config = dict(
    normalize_top_k=True,
    balance_loss=0.0135,
    n_head=6,
    norm='rmsnorm',
    init_std_qkv=0.0407,
)
Below are experts of layer 7 (counted from 0) of a mixture-of-experts language model. Rows are named router (the router's row for the expert), gate (a neuron's input weights, with its number), up (a neuron's input weights, with its number) and show model dimensions 0-191. Each number is 128 + 32 x the weight over its row's rms, rounded and kept within 0 to 255.
After each expert's rows: a language model's description of what the expert responds to. This comes from a sample of Wikipedia text that the model never trained on.

# expert 57
router [134 127 134 166 137 144 153 124 162 131 100 107 109 159 120  83 134 133 152 104 180 129 117 114  80 114 146 178 164  96 122 155 133 119 161  99 116 141 195 144 123 141 158 105  92 141 124 222 106 128 161 112 122 132 133 126 155 108 120 117 107  92 175 116  97  90  91 121 197  96 135 115 164 176 120 147 180  82 166 153 152 164 163 100  78 126 132 125 151 219 128 143 174  95 109 121 131 120  58 128 137 129 186 156 164  64 122 105 134 157 103 167 167 137 143  80 100 147 164  50 116  89 162 144  76 145  97 152 125  99  96 147 182  83 165 130 143 202 122 164 128 154  80 209 149 191 104 185  79  46 158  84 118 147 107 116 123 128 148 150 131 138 139 106  93 139  98 159 127 125  69 123 108 191 126  85 166 138 132 160 140 116 117 143 138  91  82 138 131  74 111 144]
gate2 [ 82  75 145 172 150 184  91 142 112 156  98 124 147 101  48 124 168 143  74  99 117 191 146 129 139  96 105 167 157 125 170 125 118 163 122 122  94  79 104 175 152 170  36 136 158  92 118 159 137 189 124 114 147  61  48 129 132 169 169 128 153 159 106  63  93 102 154 102 135 113 124 134 126 104 126  99 100 158  85 218 154  95 153 141 152 126 110 114 138 104  88  77 105 134 118 201 126 149 115 126 132 140 103 153 101 123 150 109 137  85 144 156 147 163 165 138  97 147  65 129  76 135 144 110 156  80 185 144 166 113 156 131 157 137 142 120 148 140 148  39 112 131 118 146 114 155 162 148 137  98  99 177 146 101 122 125 140  89 135 137 128 128 138 175 130 174 158 132  99 153 154 143 112  99 106 124  74 108 120  61 133 160 149 114 125 185 113 102 148 221 140 162]
up2 [132 149 130  88 114  93 153 156 128 133 114 151 157 139 156 153  99 105 149 130 177 114  94 133 145 131 123  99 114 133 165 163  42 207  82  98 119  64 129 129 124 179 133 151 139 141 122 102 126  93 157 140 127  73 131 108 133 128 141 113  78  99 113 191 129 199 168 131  92 155 110 117 181 137 105  86 116 109 164 100  93 124  68 139  78 153 169 124 164 140  79 142 181 130 177 158 173  68 113  49  89  71 118 135 123 218 135  92 128  95 139 147  91 120 155 135 105 118 141 119 178  93  73  74 128 129 122 118 167 120 145 135 137 127 163 111 149 134 178  70 131 177  76 153 165 115 139 141  99 156  88 142 141 117 114 103 155 130  70 148 157 122 128 127 172  76 166  84  99 104  75 153 180 151 120 141  60  74  96 113 102 157  66 118 142 119 129 185  96 114 137 122]
gate3 [ 95 138 153 159 116 155 104 130 159 103  82 125  91 141 172 167 151 104 138 113 145 134 153 163 135 113  99 151  98 177  87 165 118 141 148 123 104 153  46 145 102 142 106 173 179 141  95  67  95 135 129 141  91  44 105 141 144 122 115 143 182 126 120 159  78 166 154  81 175 129  83 152 115 141 151 124 104 110 167 110 147 152 110 102 151 169 151 139 190 156 141 189 136 124  72 117 116  99 186 109  97 128 125 109 121 110 159  78 146 144 196  97 140 106  91 116  65  94 134 170 110 162 122 118 152 140 120 133 217  74  79 108 144  52 176 140  63  83 140 104 116 121 112 114  84 113  43 159  88 135 130 102 125 139 137 103 143 133  77 124 124 133 111 132 141 119  68 121 168 105 119 148 204 155  90 198 161 105 107 123 153  92 129 109 141 158  59 129 158 135 109 106]
up3 [170 157 113 106 135 121 138 104 142 162 145 135 161  98 143 140 155  68  89 127  54  96 111 141 162  72  82  79 110 133 133 129 163 103 105 155 176 111  78 124 112 182 145 149 165  91  44 103 190  81 127 119  60 126 121 151  84  86 124 135 155 177 106 143 132 134  97 129 144 128 123 143 191 118 139  71  74 202 164  55 103 126 114 179 130 158 170 161 132  90 104 140 110 208 158 152 150 151 145 140  75 143 117  86 108 122 138 125 133 160 131 120 122 121 144 108 124 161  78 115 116 113  91 128 133 177 157 103 176 132 116 185 162 123 136 144 109  86 119 116 124 107 104 130  84  96 149 135 117  61 159 130 139 170 140 157 187 124 153  90  93 126 139 115 166 104  71  75 120 195 156 117 107  70 147 201 133 108 135  98 142 129  74 132 110 134 146 202 116 118 158 159]
Description: Given names, titles and linking words in biographies and family details, such as married, wife, and between parents, William, Baron.

# expert 3
router [103 154 174 194 121  87 104 108  88 148 128  54 110 101 188  77 122 112 142  92 135 146 155 102 105 101 115 105 123 129  82 133 163 145 135  88 135  49 115 142 108  99  58 156 122  78 119 121 197 128 118  94 170 137  82 103  97 152 138 134 166 108 132 157 124 125 139  86 162 166 121 163  88 163 117 128 106 188 168 157 154 122 127 105 177 126 155 176  95 153 117 127 102  79 197 157  85 140 103  92 149 175 105  99  81  90 148 170 114 142 184 130 139 125 142 127 137  98 109 137 156 158  65  92 130 139 135 146  94  84  86 183 151 104  97 195 145  75 111 122 118 148 147 120 121 167 132 132 186 124 177  74 141  98  77 192  79 133 175 124 154 128 135 129 133 121 177 148 145 128 187 146 125 137 166 105  70 103 119  93 167 110 100 132 117 124 132 176 110 138 217 103]
gate0 [115 113 142 117 130 115 118 132 106 153  55  53 134 124 122  94 152 162 126 140 127 130 114 130 135  60  75 125 160 142 126  85  88 155 170 133 179 110 117  67 118 114  94 183 195 157  99  82 120 121 130 104 130 103 120 138  77 140  75 133 141 111 156 202 121 190 142  78 149 149 111 158 163  98 158 139 169 141 100 158 134  74 150 137 174  99 171 106 153 141 158  94 109 129 122 113 130 181  95  94 106 188  72 113 129 123 187 154 150 111 110 114 158 117 140 129  93  98 165 160  86  95  89  91 149 128 132  71 125 120 113 166 156 153 114  85 121 140 113 141 131 205 135 204  90 145 166  78  79  89 129 116 183 150 102 132 154 168 131 191 132 116 172  77 176 105 108 148 130 121  74 168  78 147 147 142  99 134 102 112  92 132 131 160 121 204  80 126 168 128 181 102]
up0 [129 103 149  93 137 112 128  94  97 182  77 135 170 203 105 140 112 113 194 150 118 127 110 130 114 166 148 122  69  93  86 169 123  77 165 136 122 151 150 171 123 109 114 133 139 126  77 108  43 144 127 143 172  96 144 146 164 141 139 154  85 105 177 157 109 130 111  72  96 146 129  99  66  85  62 144  68 133 132 136 151 133  81 113  64 203 116  91 110  64  87 134 147 178 100 134 136 145 139 132 133 130 134 108 187  89 104 166 154 159 103 121 125  84 124 129 163 148 128 123 130 140 161 103 148 154 142 114 134 132  74 140 215 164 153  90 110 116  97 106 135 154 115 149  76  90 106 176 178 102 127  78  65 141 100 149 192 117 153 112 138 104 152  99 186 123 162 122  94  84 159 150 175 198 149 148 102 124 134 152 160 118 150 135 191 125 112 194 127 113 133 146]
gate1 [135 172  87 119 170 136 153  62 148 141  64 128 163 157 122 165 134 166 146 104 130 133 174 135 191  67 132 191 129 144 110 145 106 168 139 134 142  75 104 106 179 129 138  80 156 118 118 117  98 141  76  93  87 157 126 164 173 152 192 135  86 175 138 193 131 150 132 144 161 138 106  71  84 147 150  94 116 129 146 154 111  39  93  70 133 142  95 129 159 185 163 121 148 141 151 179 121  90 145 168 145 125 133 152 109 153 111 196 125 165  98 120 174  99 137 158 121 155 100 161 110  85 104 113 129 170 156  90  94 188 118 176  85 156 116 137 153  65 136 125  77 167  93 142 140 118 120 130 173 149 118 130 146 126 153 116 151 148 132 125 193 127  99 101  55  97 135 106 114  90 210  99 192 122 146  90 100  65 146 121 136 106  91  96 138 166 121 143 112 156 113 112]
up1 [201  78 133 117 130 134 112 121  94  72  89 152 182 132 114 115 109 127 127 114 121 157 124 158 138 144 113 141 153 107  78 150 156 152 101 191 125 108 143 189  62 146 126 140 136 152 107  74 115 104 115 171 120  94 119 150 117  87 107 132 128 138 129 111 145 142 143 143 164 111 168  73 119 104 160 220 132  96 180  78  90 114 159 145 170 126 174  90 120 144  83 131 132 162 155  90 172 121 153 134 112 147 207 156 157 178 103 109  93 166 128 154  94 134 128  51 147 114 111 179 121 110 167 107 116 129 154 146 110 146 135 117  85 169  99  96  57 192 145 144 104 134 168 179 130  63 124 107 184  77 204 116 133 143 122 131 134 131 105  92  64 101 141 123 135 116  99 112 158 119 113 154 133 112  86 207 120 169 121 113 151  58 132  91  73 161  80 156 148 164 129  85]
Description: Capitalized opening pieces of personal and place names in sports tables and lists, such as Har, Em, Bre, plus mid-word pieces in breaker.

# expert 63
router [ 93 143 108 102  98  92  78  73 133 171 134 123  97 119 157 211 141 167 119 164  75 134 102  92 149 119  97 153 160 138 123  99 140  97 128  96 159 107  61 175  95 109  65 133 102 134 137 108 177  79 158 124 171 127 121 105 139 177 109  97 142 173  96 117 170 183 144 124 152 195  56 130 104 150  64 179 124 115  96  90 118 113 185 165 107 123 109 172  90 137  97 102 127 106 130 133 141 146 153 133  78 171  91 108 134 103 133 161 135 123 181 135 135 183 115 151 165  92  59  70 147 115 175 132 143 102 103 142 164 166 105 100 143 100 186  54  92 123 162 120 133 125 151 107 150 142 129  63 164 178 171 196 125 137 100 114 106  97 109 171  96 118 127 100 125  93 156 154  91  90 136 130 127 123 114  70 115 175  77 101  67 132 119 118 111 144 106  88 121 107  83 105]
gate12 [132 138 172 176 115 107  82  91 130 140 149  70  98 134  92 205 136 145 124 162  73 130 127 165 142 109  94 124 140 175 109  70  81 104 159  97 111 200 166 149 138 103 168 209 119 190 146 123  78  95 162 112 106 164 172 168  74 169 120 124 142 138 139 190 126 100 119 115 121 130 108 156 146  97 108 144 146  81 125 146 111  78 135 131 160 185  88 104 106 177 137 124 162 158 132 105 127 164  84 174 112 159  85  93 159 106 172 185 100 146  91 106  82 107 126 177 131 139 194 157 121 138 109 150 193  77 139 159 119 153 157 102 147  68  93  55 124 112 112 146  74  96 119  76 164 132 100 165 101 131 102 111 175 120 173 150 115 132 177 132  91 142 138 126 126  97 122 156  88 171 132 160  90  82 129 141 159 161 162 140 140  95 148 114 145 124 138  54 158 117 118 153]
up12 [106 162 117 202 119 158 103 122 164 132  74 124 193 108 151 164 129  97  86 201  75 123 100  99  49 119  99 147 125  59 104 127 133  86 174 119 136 118 160 141 161  77 161 106 103 108 132 136 148 127 168 148 160 118 128 139  51 115 156  58 151 130 163 144 131 112 120 139  83 134 175  71 160 169 138 103 119  92  89 118 123 115 110 133  85 102 136 123 120 137  82 117 165 161  95 132 167 149 114 121 112  94 105  78 141  56 116  49 105 120 139 110 145 155 144 145  70 122  66 145 154 149 124 103 154 125 121 139  83 127 126 121 120  85 177  82  83  90 196  70 137 140 136 154 107 109 170 116 121 140 164 127 176 152 180 160 115 163 208  76 104 114 165 126 154 144  91 132 139 135  93 105 161 154 148  62 158 119 115 117 134 144 124 168  89  98 104  95 128 169 120  67]
gate13 [148 219 152 112 133 134 147  80 145  96 123  83 141 140 208 113 162 169 139  92 187 146 114 154 151 141 101 139 152  91 127  76 118 125 129  88 121 188  90 137 122 174 130 149 125 126  82 109 128 147 130 110  80 144 163  92 154 155 103 119 184 107  99  85  89 168 117 101 124  76 130 126 140 103 108 133 177  97 147  76 209 172 102 154 138 110 110 114 159 137  65 151 150  82 179 106 135 142 119 138 179 112 123 131 144 110 157  98 171 101 175 154  79 129  95 101 121  47 148 125  78  97 161 154  64 104 131 136 149 119 172 135 117 139 150 130 159 180 113 110 102 109 155 153 156 157 117 131 131 156  89  94 134 201 108  92 162 116  61 141 161 111 143  94 117 144 112 118 149 143 102 206 186 160 160 158 110 229  78 147 105 111  83 158 119 115 109 125 142 130 146 106]
up13 [118 141 105 168 146 109 136 103 113 111  72 119 154 146  65 145 129 169  88 131 105 148 169 150 165 180  70 145 151 104 125 115 122 175 137 120 149 119 112 166  81 116 128 147 119 173  81 132 124 118 144 162 127 168 127 173 137 136 122  39 141 103  72 164 126 121 162 129 133 124 167  87 118  72 111 150 129 178 133 115 149 101 142 126 151 107 119 110  68 152 125 165 130  85  91 122 112 104 184 137 129 110  76 166 187 138 169 147  98  96 119 112 125 122 102 127  98  82 161 108 138  83 180 135 124 152 138 147 123 130 209 143 117 104 129 142  96  83 136 112  96 100 164 127 162  74 123  88 197 160  71 125  35 157 106 151  66 103 149 150  72 112  84 132 102 119 152 122  57  98 175  73 156  53 140  95 100 172 107 173 117 101 156 161 129  95  67 123 122  67 134  91]
Description: En dashes, minus signs and digits inside sports records and numeric tables, such as 24–7, 13–12, and year prefixes 197.

# expert 56
router [ 87 106 119 156  94 180 113 122 175 103  86 119  90 193 168  80 105 139  81  98 142 106 153 145 157 146 112 152 146 150 160 165 140 203 112  81 104 129 136 167 157 102 131  99  69 103 100  98 120  67 174 126 137 145  81 116 149 111  80 113 156 102 103 177 174 120 145  75  82 119  79 166 134 101 118 153 125 164 144 135 166 160 154 140 124 113 178 116 145  56 161 136  95 160 121  73 181 150 153 122 131 137 123 122  52  85  94  94  65 130  76 124 149 144 133 155 140  93 161 143 105 187 105 118 163 150 106 145 133  89 141 109 157 126  80  74  81 158 162 115  97 129 164 142 117 195 129  91 104 102 174 114 156  86 144 103 127  98  96 128 123 149 251 146 114 126  93 127 122  92 164 180 139 147  97 108 127  90 153 102 179 104 102 159 158 142 144 151 115 111 160 129]
gate0 [133  93 110 162 111 139 144 198 123 114  85  80 162 133 140 130 182 136 133  87  86 137 140 123 171 118 110 143 129 137 117 140  95 149 143 119 122 148 118 148 143 112 160 103 132 119 139 141  66 121 116 134 120 132  74 150 144 173 139 107 119 129  65 144 121 152 162 118 123 129  74 151  99 138 169  82 136 146 121 197 128 108 126  62 143  97 155 164 228  99 176  97 138 153  86 124 127  75 102 148 166 128 131  93  56 114 118 138 106 133 133 153  97 173 189 135 156  99 129 170  86  70  95 204 160 124 166  99 137  70 115 129 200 123 140 150 119 119 116 130 101 150 136  70 108 170 126 111  92 148 131 146 105 137 152 128 140  75  99 150 113 136 220 146  94 131 146  82 104 136  81 105 152 189  87 143 108 138  70  41 144  76 119 191 118 127 176 134 147 200 144 161]
up0 [110 132  72 101 146 150 134  87 109 110 101 158 156 114  56 112 151 126 124 142 132 176 108 103 153 149 150 113 165 139 121 158 123 118 131 175 156  68 123 171 132 176  97 134 131 155 126 139  96 104  78 108 117 119 151 156 169 114 172  86 123 143 134 169 151 135 112  98 126 101 117 123 131  81 151 148 152 102 127 113  97 193 171 138 121 114 163  91 102 120 109 180 154 115 109 164 148 141 129 166  91  90 200 138  62 125  82 119 140 196 136 126 128 106  97 168 127 139 153 156 135  96  59 113  83 141 179 142  61 134  63 110 155 175 162 181 134 164 128 131 155 119 131 170 125 127 124 137 116 145 106  85 169  98 164 150 204  94 107 153 129  52 104 161  87 136 115  78  97 193  85 166 184 108  86 113 131 164 165 103 132 118 106 186 112 136  74 108 241 132 154 106]
gate1 [112 151 111 131 160 147 122 133 177 149 112 133 112 111 155  79 106 116 166 132  63  96  96 124 156  96 143 186 114 139  83 161  97 131  87  96  84 122 149 202 148  76 178 118 160 204 134 152 130 116 140 185 152 151 147 138 124 154 130 109  96 147 124 126 141 100 147 121  98 105  94  86 136 141 178  62 136 116 145 185 125 150  84 104 129 119 117  66 134 129 112 112  46 130 105 151 130 123  95 111 150 144  52 170 170 190 155 167 116 144 140 102 131 128  94  91 192  90 152 127 129 127  96 154 167  77 168 106 115 147  46  76 130 118 181  81 152 103 135 111 182  88 150 189  91 144  93 159 170 120 111 130 111 170 142 132 162 146 167 165  79 111 161 103 127 125  93 125 168 100 150 119 116 113 114 126 133 156  99  46 130 100 190 174  83 173 125 111 178 118 166 140]
up1 [ 68 136 142 148 149  85 151 164  93 114 120 109 182 184  91 138  66 138 103 113 132 152  54 154 114  90 172 121 121 123 177 115 159 118 122  96 110 165 130 146 124 151 155 107  58 133 132 193 166 103 140 160 166  83 127 166 163 128 153 166 165 157 165 124  35 120  99 151 129 109  94 119 182 126 162  55 168  76 117 165 152 169 102 103 141 184 160 135 146 146 159  96 101 126 111 158  72 116 144 140 105 127 102 127 138  86 172 148 102 143 141 151  92 143 158 171 137 172 145 172 131  59 132 146 124  64 142 114 138 140 155 109 145  96 123 146 126 179 161 155  83 143  63 119 124 154 155 131 103 178 128 142 159 125 144 126  62 134 144 167 144  94  93 141 115 156 147 112  31  67 111 183 145 154 122  94 172 100 140 134 149 123 185  71 108  97 113 150 127 167 139 129]
Description: First pieces of non-English names of people and places in lists, squads and tables, such as Kar, Ak, Mir, Kh.

# expert 18
router [147 130 149 121 142 128 124  99  80 132 135 142 106 151 154 110 158 121  74 100 164 139 134 150 110  93 145  66 165 116 140 114 128  94 168  80 106 157 136 167 139 155  96 110 177 124  92 164 113 134 199 122 177 129 144 123 124 123  82 144  92 135 151 107 107  69 114 106 189  89 142 173 115 132 147 176 141 138 122 185 158 175 159 109 174 107  91 143 135 206 133 130 158 172 174 133 142 180  77 105 181 183 192 141 139 114 164 128 156 138  92 154 176 164 111  64 118  86 170  39 147 126 125  82  71 107 127 143 141 150  67 128 107 112 165  32 125 189 141 111 105 179 105 143 121 161 134 121 107  78 133 122 163 170 105 149 155 103 136 122 154  79 149 123 152 140  99 140 122 143 173 107 135 188 109 126 123 100 159 126  84  96  98 177 145 174  65 115 137  91  86 137]
gate1 [118 133 150 106 183 166 113 118 151  90  65 138 145 143 142 127 118  97  90  89 104 144 120 141 113 111  97 121 154 146 144 171 152 123 106  79 139  72 123 100 128 148 132 107 228 111 169 133  85 161  83 108 135 171  53 144 102 154 109 130 115 122 110 185 151 168 132 135  85 121 136 149 140 128  94  65 106 104 138 172  73  95 135 136 139 110  99 147 115 161  90 133 149  89 174  84 133 103 121 154 131  85 139 126 123 105 169  90 169  94 135 103 105  75 147 178 116 129 109 136  88 103 125 115  97 156 140 103 213  98  99 129 137 146 131 140 173  46 155 126 103 139 143  55 122 151 145 129 111 107 155 124 126 119 124 126 120  94 149 153 125 153 143 132 134  81 123 116 164 114 105 212 138 160 157 143 120 108 164 176 140 164 196 119 132 136 157 103  75 255  58 195]
up1 [183  99 162 146 189 108 109 147 135 109 116 147 115 143 153 108 111 198  75 111 136 153 144 110 109  71 172  86 105  92 140 146  83 101 143 195 135 116 106 118 114 144 142 139 175 109 138 180 135 144 202  57  96 174 102  77 139  74 138 147 126 175 110 136 173 145 104 148  93  58 119 101 162 104  78 111 134 140 109  69 141  86  69 149 114 158 127 136 172 159 142 125 162 171 134 116  75 125  91 122 174 158 122 132 111 105 147  67 127  89 147 133 126 180 157 177 100 139 106 107  72  59  67 190 137 138  86 147  97  93  93 109 133 137  91 123  92 110 173 118  80 168 108 102 112 103 154 173  94 104 141 117 116  98 139 152 139  80 133 140 165  91 141 171 189 150 125 118 151 110 137 121  96 152 138  88 107 140  70  84 150 160 128 126  53 167 155 129 107 170 116 143]
gate2 [144 164 118 150 157 197 144 144 114 144  74 101 149 151 109 128 126 137 114 110 142 139 119 145 112  73 131 180 114 135 107  61 109  97 117 105 132 127 133 128 131 123  78 156 135 179 137 132 147 161 159 122 173 182 134 101 151 154 135 140 176 156 106  94 100 127 146  83 150 144  96 132 157 189 172 139 132 121 142 120 158 114  72 142  88  47 123 103 151 147  80 159 105 173 103 165 111 167 121 170 109  99 149 143 157  84 129  54 148 156 153 118 142 103 165 136  78  68  48 111  46 132 199 150  92 131 101 117 114 129 108 101  92 195 141 107  75  59 114 122  68 121 112 129  92 116  55 126 127 176 210 170 136 117 100 142 120 131 108  93 144  81 171 134 144 180  92  89 112 152 116 124 125 202 103 146  97 134 103 158 119 121 145 170 109 121  90 125  95 109 179 101]
up2 [ 93 107 173  51 154 151 144  92 145 162  99 153  96  85 121  77 150 147 163  75 126 127 217 126 115  57 150 116 104  93  87 152  79  85  69  74 107  92 112 118 138 132 147 158 135 126 135 122 146  93 120 130 130 152 110 143  95 159  92 114 161  64 142 136 146  67  59 125  75 162 120 136 146  65 102 150 121 135 157  83 145  78 154 140 183 186 110 164 117 102 173  81 156 146 138 126 122 132 116 142 161 103 140 148 137 124  70 138  98 107 121 100 137 173 133 170 116 161 165 188 100 160 129 169  93 148 102 101 124 151 134 120 116  82 117 139 121 146 135  92  74 187 105  64 160 133 132  86 110 147 167 170 137 135 179  88 153  68 113 140 185 132 181 143  90  97 146 154 100 137 119  76 172 149  78 131 202 131 127 112 119 125 120 155 163 161 148 187 129 126 126 110]
Description: Three-letter country codes in sports rosters (ITA, GER, UKR), plus pipes, list dashes and colons separating table or list fields.

# expert 51
router [113 118 128 108 157 148 173 163 147 149 145 120  51  78 116 137 178 128 135 138 136 170  82 140  81 166 134 167 127 135 111 147 143 119 169 114 160 136 142 130  91 177 175 145 125 146 164 163 133 107 172  72 153 144 135 118 109 141 184 126 100 172 116 171 144 144 140 118 167  99 103 158 157 121 128 155 148 153 162 156  69 165 186 105 145 151 134 132 169 168  89 128 162 136 119 103 146 133 109 116 169 100 111 119 162 118  82  66 157 198 165 146 110 202 115 136 181 181 139 108 158 108 151 199 168 158 191 128 197 162 147 133 131 107 162 112 123 153 122  90 159 101 171 103 131 126 119 155  92  64 130 115 167 112  98 126 104 188 136 181 142  98 118 132 197 113 135 109  78 179 140 107  96 152 196 159 186 195 155 107 191  91 112 110 147 166 142 117  94 126  67 131]
gate0 [ 82 150 137 115 138  89 117 106 132 198 160 103 152 112 132 148 131  51  91 136 113 102 139 101 144 110 144 136 129 155 120 202 113 126 155 171 110 144  94 114 114 120 126 101  59 115 144 176  98  48 101 145 148 123 106 169 145 110 123 122 110 108 135  61 148 129 108 132 105  81 162  71 131 166 139 137 130 106 116 100  51 166 153 153 121 111 163  57 129 108 135 177 160 116  97 109  97 127  58 158 151 153 130  89  57 108 109 131 140 160 134  53 124  98 146 166  96 170 140 141 148 162  80 146 133 105 131 124 145 106 110  73 126 140 103  51 126 139 173 127  95 127 136  87  96 132 120  86 140 129  74 141 149 170  86 127 131  85  80 192 134 143 162 181 174 133 107  47 114 203 128 158  85 129 151 179 142 131 147 143 157 105  69 150 126 130 143 145 104 189  98  85]
up0 [127 106  63 156 145 128 155 139 121 179 143 132 108 134 135 131 151 125  81 177 112  82  78  63 106 160 136 145 149 142 177 125 132  83  83 114  92  78  51 134 106 113 139 157 157 206 149 138 158 178 160 103 111 145  94 101 145  71 148 145 146 135 167 141 118 116 175  77 131 160 121 126  76 140 132 150 149  75 136 105 137  77 208 109 158 125 151 133 170 115 121  63 134 187 164  90  82  91 181 117 151  90  61 124 155 132 150 146 123 107 106 156 130 106 125 106 107 135 129 170 102 131 150 163 146  89 161  93 116 186 119 187 132 156  62  99 137 119 128 213  85 102 145 103 106  92 159 135 182  92 107 124 121 131  99  75 101 149 111 119 167 113 121 102 132  54  86 174 137 143  71 181 110 146 140  83 100 154 171 133 111  97 131 153 118 126 164 158 107 108 117 167]
gate1 [121 137 161 126 155 153 139  97  97 150 123 141  98 104 164 172 157 115 116 125 109 129 113 160 148 158 111 191 129 121 119 163 138  86 110 113 145  80 154  49 114  64 143 172 155 140  76 149 125 161 110 162 122  94  85 110 158  87 185 112 133  83 122  99 142 132 132 102 135  64 100 133 136 105 121  76 137 130 181 156 130  91  99 104 104 167  94 123 105 138 118 134  83 134 163  97 102 123  92 165 108 139  97 119 141 174 172 207 149 131 117  58 153 194 167 147 118 183 167 141  39  97 132 119  67 179 135 138 116 171 146 138 144 114 129 111  89  65 116  54 130 150  85 122 128 181  62 151 146 125 108 166 123 110 134 196 126 203 157 153 127 110  94 183 130  89 177  75 129 123 143  92 155  82 131 130 109 127 132 166 153 142 154 205 132 150 159 152  90 112 123 121]
up1 [120 154 143  79 108 108 142 128 165 119 132 131  84 143 116  69 186 176 140 117 110 109 134 164 164 117 173 151 157 154  99 147 135 156 145 174 135  95 118 100 174 150 141 114 123 132 124 176 150  90 146 143  94 185 176 145 213 130 100  91  94   6 140 132  68 133 160 159 165  89  96  80  93 171 119  92 153  69 131 126 166 104 112 144 163 153 159 105 150 175 149 128 122 132  92 133 120  99  79 161 136 193 118 161 131 165  97 100  81 174 112  94 126 128 159  76 143 114 111 111 139 208 143 132  98 174 118 166 138 125 132 163  99 114  91  94 186 148 133 169 120 130 111 112  63 132 131 128 115 131 146  99 114 149 106 136 149 141 120 131 117 136 155 201  91 100 212 202  81 121 167 146  89 162 155 158 145 140 103 122 120 118 141 129 158 182 189 166 125 144 111 130]
Description: Periods in abbreviations and citations like S.I., U.S., M.Com., plus sentence-final periods before line breaks and headings.

# expert 15
router [114 133 165 151 121 129 204 143 160  98 152 106 113 116  93 122 164 123 116 154  99 169 128 102  99 101 154 132 162  53  74  85 123 118 189 130 146 172 148 156 103 159 125 100 123 168 176 157 158 114 111  81 164  84 161 146 128 156 170 142 106 154  69 106 127 124 132 121 187 115 139 158 174 100 138 160 139 134 156 175 122 184 150 116 164 136 138 144 176 148 154  67  68 150  88 123  99  85  77 127 160  81  88 170 165 154 111 135 150 175 153 170  89 147 166 137  81 140 142  78 139 127 121 121 108 157 139 111  97 176 161  86 138  62 121 140 156 168  98  95 139 185 106  89 206 119 184 176 113  83 141 102 136 167 148 214 127 126 100  90 140 126 164 149 140 130 197  99 104  86 148 131  69 161 171 112 136 145 124 121 124  96 111 105 147  95 159  82 120 174  92 140]
gate1 [130 137 124 140 124 144 104  90 131 128 128 119 165 150 116 107  76  89 129 169 149 148 131 142  89 103 140  97  82 152  64 173  59 138  94 132 118 121 137 184  99  75 154 113 176 133 177 171 181 112 131 140 166 173  99 102 159 131 177 115 130 139 156 140 183  62 114 173 137 140 124 127  57 125  84 105 106  73 113 162 118 118 132 143 109 130  97 105 123 127 114  77 136 172  93  67  97 151  91 167 123  90 156 115 168 192 126 154 152 130 117  28 143 115 104  98 126 120 104 155  98 145  70 111  69 158 149 148 179  79 129 106  86  73 138 187 137  55  49  95 189 161 158 126 101 137  81 121 150 114 127 102 175 148 143 147  88 122 148 126 113 149 195 128  97  85 140 128 108 141 133 131 125 137 128 101 112 153  85 183  79 110 141 130 144 123 117 132 174 193 100 130]
up1 [ 83 143 133 115 104 124 124  91 144 131 167 116 196 166 178 159  99  77 153 135 194 206 156 192 178 119  86 107 118  53 140 136 143 136 167 164 117 138 163 190 147 126 149 114 130 118 144 161 100 123 120 166 203 174 124 164 140 142 133 174  51 107 111 102 154 114 138 144 167 140 120 134  90 166  67 182 189 124 142 136  88 135 112 141 169 154 105 157 108 151  90 137 146 154 108  87 140 130 143 177 131 108  81  90 106 162 145 112 143 128 154 117 140 165 103 181 106 124  96 144 107 135 147 107 126  84 105 173 170 121 130 100 148 104  84 130 152  96 101 117  58 103 153 127 128 113 130 149 171 113  97 124 128 188 118 186 130 116 192 139 201 144 165 134 127  84 135 153 148 141 126 164  95 122  52 135  93 132 111 137 153 173 114 182 123 126 227 167 101 142 142 161]
gate2 [131 161 140  98 131 131 105 100 110 151 140 134 123 109 111 177 129 168 125 131 153 178 153  80 137  76  96  73 165 160 141 102 102  89  88 133  87  58  96 148 129 165 139 104  98 102 132  95 160 104  89 125 116  87 154 146 150 147 124 123  78 132 105  93 145 130 156 126 155  75 184  93 105 130 139 112 130 176  80 150 154 234  96 107 116  74 108 127 117 192 161 135 165 126 211 137 104  89 118 118 133  86 129 109  95 178  79  99 115 123 112 137 125 114  96  75 158 106 169 118 127  95 101 123 133 155 127 164 128 183  93 129 119  48 137 152 141 113  84 116 104 147  96 119 157 150  80 139  56 146  99 120 144 188 165 121 139  88  96 121 133 123 176 128 116 131 173  71 174 191  81 125 143  67 161 165 168 194 148 142 121 118 195  76 134 133 110 126 119  72 142 154]
up2 [186  89  99 107 127 134  91 206 157  68 142 127 100 114 133 163 145  93 116 105 109 104  95 104 173 119 119  78 125 153 125 141 106  87 136 119 146 120 217 105 163 113 132 133  94 149  53 166 132  81 138 125 130 156 158 134 124  84 103 157 152 129 133 122 162 122  67 149 109 176 154 176 160 157 115 130  92 146 137 122 124  67 161 101 125 194 121 101 146  89 192  71 165 146 172 124  67 136 145 114 112 122  87 130 106 127 160 149 180 134 140 155 126 149 168 139 122 126  54 145 110 158 114 100 147 118 118 145 127 113 171 128 131 178 156 157 131 164  87 145 114 143 163 101 146 136 109  79 207 140 131  98 185  44 124  81 119 143 170  77 163 120 162 166 118 135 188 147 180 147 108 167 156 118 179 120  69 168 133 119 121  84 159 140 169 172 149  81 123 161  84 165]
Description: Periods and clause-joining conjunctions ending prose sentences, often before a line break or new sentence, such as apex., although, while.